{
  "d_expert": 80,
  "d_shared_expert": 0,
  "moe_layers": [2, 3, 4, 5, 6, 7, 8],
  "routed_scale": 1.0,
  "balance_bias": true,
  "router_cosine_scale": 14.0,
  "lr_router": 0.00107,
  "norm": "rmsnorm",
  "optimizer": "soap_variant",
  "lr": 0.00564,
  "steps": 5372
}
Below are experts of layer 5 (counted from 0) of a mixture-of-experts language model. Rows are named router (the router's row for the expert) and show model dimensions 0-159. Each number is 50 + 10 x the weight over its row's rms, rounded and kept within 0 to 99.
After each expert's rows: a language model's description of what the expert responds to. This comes from a sample of Wikipedia text that the model never trained on.

# expert 48
router:51 58 46 52 59 52 58 54 41 59 46 35 41 60 49 44 56 36 38 55 21 60 55 69 51 51 62 64 47 55 36 50 60 43 29 58 40 31 45 61 47 24 34 54 56 49 68 41 52 44 50 76 46 32 73 55 62 65 58 46 62 69 56 58 54 48 45 40 47 49 49 51 45 55 42 51 48 44 42 44 30 46 46 56 46 34 41 27 31 57 50 63 62 50 50 57 57 43 31 44 35 46 38 30 50 45 33 55 52 30 57 64 59 45 66 52 46 53 65 66 50 48 69 47 71 59 55 28 40 43 37 61 54 61 56 50 43 47 34 43 41 39 36 58 40 50 60 48 41 57 50 52 44 59 54 40 47 55 53 50
Description: Capital letters and abbreviations. Single capital letters and abbreviation pieces in tables and names, such as football positions DF, MF, GK, UTC, T(H)INKFilm.

# expert 20
router:55 57 46 50 48 57 58 48 41 49 36 38 52 57 50 54 50 60 46 56 42 43 60 49 44 52 53 40 46 37 59 47 47 46 48 64 65 68 64 78 34 58 44 46 61 42 64 50 49 53 58 40 39 55 44 60 40 54 52 42 62 50 48 53 33 53 36 49 61 51 33 49 50 48 50 30 58 37 53 21 39 49 56 75 55 53 43 41 49 39 51 40 60 38 53 40 42 50 29 48 52 63 51 71 48 30 46 70 52 59 50 53 61 51 59 57 56 60 63 36 45 39 83 58 42 35 64 52 49 71 72 48 42 45 37 41 36 51 54 47 55 56 56 51 66 61 53 39 38 38 40 57 71 49 37 47 57 65 69 54
Description: Word pieces, ratings text. Early pieces of words in review scores, chart tables and episode lists, such as rev, dev, average, ap, plus odd characters.

# expert 1
router:47 47 52 47 65 63 45 48 38 58 22 45 43 44 36 59 38 48 43 55 20 64 54 61 47 58 36 40 34 65 58 52 26 56 66 47 59 43 44 52 51 53 75 60 47 62 44 42 53 44 56 50 31 56 42 51 41 56 48 44 55 73 43 41 39 62 51 47 49 41 43 44 56 53 78 65 55 39 42 39 51 59 47 50 30 52 44 60 37 66 47 48 66 66 67 50 63 46 32 52 45 41 58 49 44 38 59 58 72 70 60 34 39 50 75 45 51 57 52 37 48 41 60 47 67 39 57 52 52 39 59 56 44 44 35 49 53 37 42 59 71 39 48 44 58 48 38 33 44 43 39 54 45 43 53 60 47 45 50 37
Description: Word-internal Latinate suffixes. Middle and end pieces of longer words, especially noun suffixes like -ation, -ion, -ment and pieces like at-om, ex-ceed, in-clusion.

# expert 55
router:53 56 56 47 44 48 65 54 60 36 61 66 52 44 46 59 41 48 46 46 56 43 56 43 57 44 59 40 46 38 42 43 42 38 41 61 55 39 53 41 63 57 55 71 57 52 57 60 48 37 53 49 39 40 56 49 45 46 52 68 31 53 48 44 52 36 36 38 46 41 53 55 33 52 42 45 53 49 52 37 58 44 47 43 58 56 47 36 48 49 54 34 40 50 41 48 51 37 51 36 53 48 56 44 42 55 42 47 73 44 57 58 50 69 45 42 65 35 49 46 36 59 47 43 57 35 36 68 49 54 38 53 58 60 67 37 49 32 54 57 28 54 46 41 47 51 61 29 55 50 52 43 61 30 64 58 36 53 55 54
Description: Single vowel letters. Lone vowels and short pieces right after an initial consonant, often in species names and headings, such as sp-a, P-e-ople, dec-e-ased, p-a-uciflora.

# expert 58
router:55 64 45 68 51 52 51 53 55 59 51 50 59 56 51 43 54 55 63 49 65 63 55 39 51 59 41 57 20 54 31 39 44 49 42 50 50 50 35 43 41 29 64 54 43 60 41 51 58 54 38 46 74 57 40 39 53 54 40 52 63 71 50 38 49 36 47 54 49 55 64 54 45 49 60 45 64 38 45 40 42 53 48 35 55 35 50 67 36 48 49 46 44 60 56 59 65 44 55 32 67 42 46 46 55 45 49 57 66 40 41 58 59 55 30 43 45 48 31 54 41 51 57 69 56 47 43 61 47 48 55 56 34 55 44 54 44 41 63 54 37 48 40 31 50 30 66 64 35 45 56 43 51 49 30 67 35 66 50 50
Description: Academic field words. Discipline and topic words or endings such as ology, ics, research, education, health, plus Ch pieces, in academic or organizational contexts.

# expert 53
router:56 38 49 38 64 51 63 33 56 36 50 58 62 64 64 54 59 58 51 61 48 59 57 52 54 70 54 57 55 44 60 52 41 38 68 55 54 48 50 63 41 45 50 46 44 49 61 45 60 43 46 42 54 41 68 59 49 51 53 51 42 38 60 34 46 69 43 46 49 48 49 58 62 34 52 70 61 60 53 58 52 49 71 55 49 55 60 49 35 60 54 45 44 81 49 52 62 59 65 45 36 44 39 62 57 45 61 53 35 62 40 64 43 39 60 39 49 54 41 48 55 60 74 34 42 45 82 66 64 59 55 47 40 72 44 38 51 38 48 36 53 58 46 46 64 37 57 49 36 53 65 53 63 38 52 59 53 46 46 61
Description: Infobox field labels. Field-name words at the start of infobox or list lines, e.g. Coordinates, Height, Armament, Number, Active capacity, Founded, Turnout.

# expert 10
router:47 58 55 59 48 28 48 49 37 43 35 48 26 36 62 54 39 53 51 40 56 54 64 53 61 53 54 48 44 38 48 43 52 45 43 49 44 40 36 36 42 32 59 55 57 42 58 52 59 47 66 50 46 60 61 50 47 46 58 45 46 52 43 46 47 54 54 40 34 50 58 58 28 41 44 35 77 49 58 31 65 49 60 54 43 56 61 59 43 50 34 47 61 63 53 59 39 47 75 26 50 64 38 50 45 45 60 52 41 50 28 63 47 55 55 45 57 43 40 47 41 43 60 42 43 57 48 73 39 58 47 73 48 56 36 47 48 47 26 42 53 49 61 33 48 58 42 79 42 56 40 54 60 61 40 49 58 58 55 65
Description: Chemistry and biomedical notation. Hyphens, colons, braces and word pieces inside chemical names, gene or protein terms, LaTeX subscripts and spec listings, e.g. glucose-6, ADP-ribosylation.

# expert 25
router:56 55 37 40 59 50 62 43 59 60 50 66 51 49 39 45 61 58 45 57 62 48 62 55 42 38 68 49 53 41 54 59 48 61 51 54 52 58 29 34 64 57 47 58 48 41 53 54 48 42 38 61 33 44 77 52 65 45 44 42 25 44 52 60 43 29 68 48 45 45 40 41 52 33 53 41 37 48 33 61 43 38 56 61 68 62 57 21 44 50 39 48 64 49 43 49 47 70 52 32 54 58 39 69 50 70 42 66 54 30 43 32 36 38 68 45 54 53 51 50 42 49 43 32 47 41 62 55 58 40 53 47 69 42 45 45 44 46 53 30 48 51 46 44 30 59 37 38 61 51 29 53 53 63 51 63 47 45 45 48
Description: Mid-word fragments, numbers. Odd middle pieces of names and rare words plus digits inside coordinates, such as R-ond-ino, R-ale-igh, cyl-ind-ers, 18.8-2.

# expert 34
router:63 53 46 47 50 50 35 31 53 58 71 59 57 43 56 46 62 46 42 46 63 46 71 45 52 39 62 41 55 40 49 57 38 47 61 53 45 61 47 59 42 61 54 68 52 43 42 56 38 65 39 41 48 42 52 49 56 56 51 47 52 41 35 55 44 56 42 60 59 59 57 45 37 60 46 48 46 60 33 56 59 35 57 46 57 75 46 55 40 66 57 48 47 51 40 34 69 43 73 59 67 60 53 48 52 63 44 37 58 36 44 60 44 57 50 41 71 33 30 47 63 35 46 72 40 56 30 65 52 36 44 53 39 71 37 30 56 65 52 62 29 58 51 39 54 54 55 46 47 53 53 38 57 52 46 52 51 56 50 45
Description: Word-initial c pieces. Letters c or C and short onsets such as cl, sub, ph starting a word or word piece, e.g. railcars, married-couple, c. 143.

# expert 63
router:76 35 61 34 69 39 56 52 63 39 40 63 64 51 30 46 61 64 48 38 39 81 44 50 60 49 42 57 47 51 65 49 58 50 47 39 48 53 66 55 49 48 48 51 38 34 47 54 49 52 44 60 45 54 57 53 44 51 63 57 40 31 53 57 52 39 33 44 45 58 39 53 33 49 36 46 43 39 41 48 54 37 50 57 60 55 47 52 55 41 46 47 40 52 48 49 59 58 53 50 30 58 46 63 47 49 45 54 37 47 43 46 36 58 62 57 37 43 38 59 41 53 62 47 47 53 55 61 65 55 53 42 39 72 44 41 41 54 54 36 48 40 21 91 59 53 55 37 50 48 66 45 43 37 56 49 58 50 56 55
Description: Table digits and headers. Digits inside sports and results tables between pipes, plus header words like Votes, Apps, Candidate, Turnout, Goals, Position.

# expert 22
router:56 55 37 58 47 55 50 60 63 51 56 64 44 33 60 52 43 52 55 45 48 52 47 66 25 51 50 63 59 37 47 49 54 54 73 53 43 51 46 62 52 70 44 47 49 66 46 60 60 62 65 46 40 55 58 55 46 62 67 36 53 47 48 66 64 45 48 50 53 58 46 53 52 51 49 64 63 66 31 51 50 38 54 34 47 70 45 52 27 47 64 39 50 50 45 56 55 53 44 49 60 43 50 41 48 54 60 57 77 45 46 50 30 44 49 53 31 51 35 49 49 46 63 61 41 61 44 53 65 47 39 60 32 62 53 48 45 64 55 50 44 44 32 50 57 33 55 57 63 25 46 30 30 48 74 54 47 46 36 49
Description: Directions and non-Latin scripts. Compass words North, South, West, first bytes of Thai, Malayalam and Chinese text, plus born and years in tables.

# expert 27
router:53 56 45 48 47 47 49 42 49 53 42 46 38 36 51 70 47 55 48 42 38 38 51 78 41 53 50 52 59 68 63 51 50 50 51 42 54 50 55 64 51 35 46 48 28 47 42 62 54 50 57 71 62 45 68 30 45 47 62 28 56 32 49 33 45 61 44 65 65 55 61 52 47 48 34 61 47 58 45 64 47 55 46 68 53 43 55 51 45 40 46 45 60 38 48 27 69 54 50 63 56 67 34 60 60 47 36 71 47 28 61 39 63 71 48 36 57 36 40 55 52 50 50 62 33 65 52 44 40 59 51 54 44 58 57 46 59 56 49 50 51 53 56 50 47 52 65 37 64 37 54 38 42 50 69 61 56 49 43 58
Description: Party and election terms. Political party names, election words and table pipes in election results, such as Democratic nominee, Liberal, Labour, Party, hold.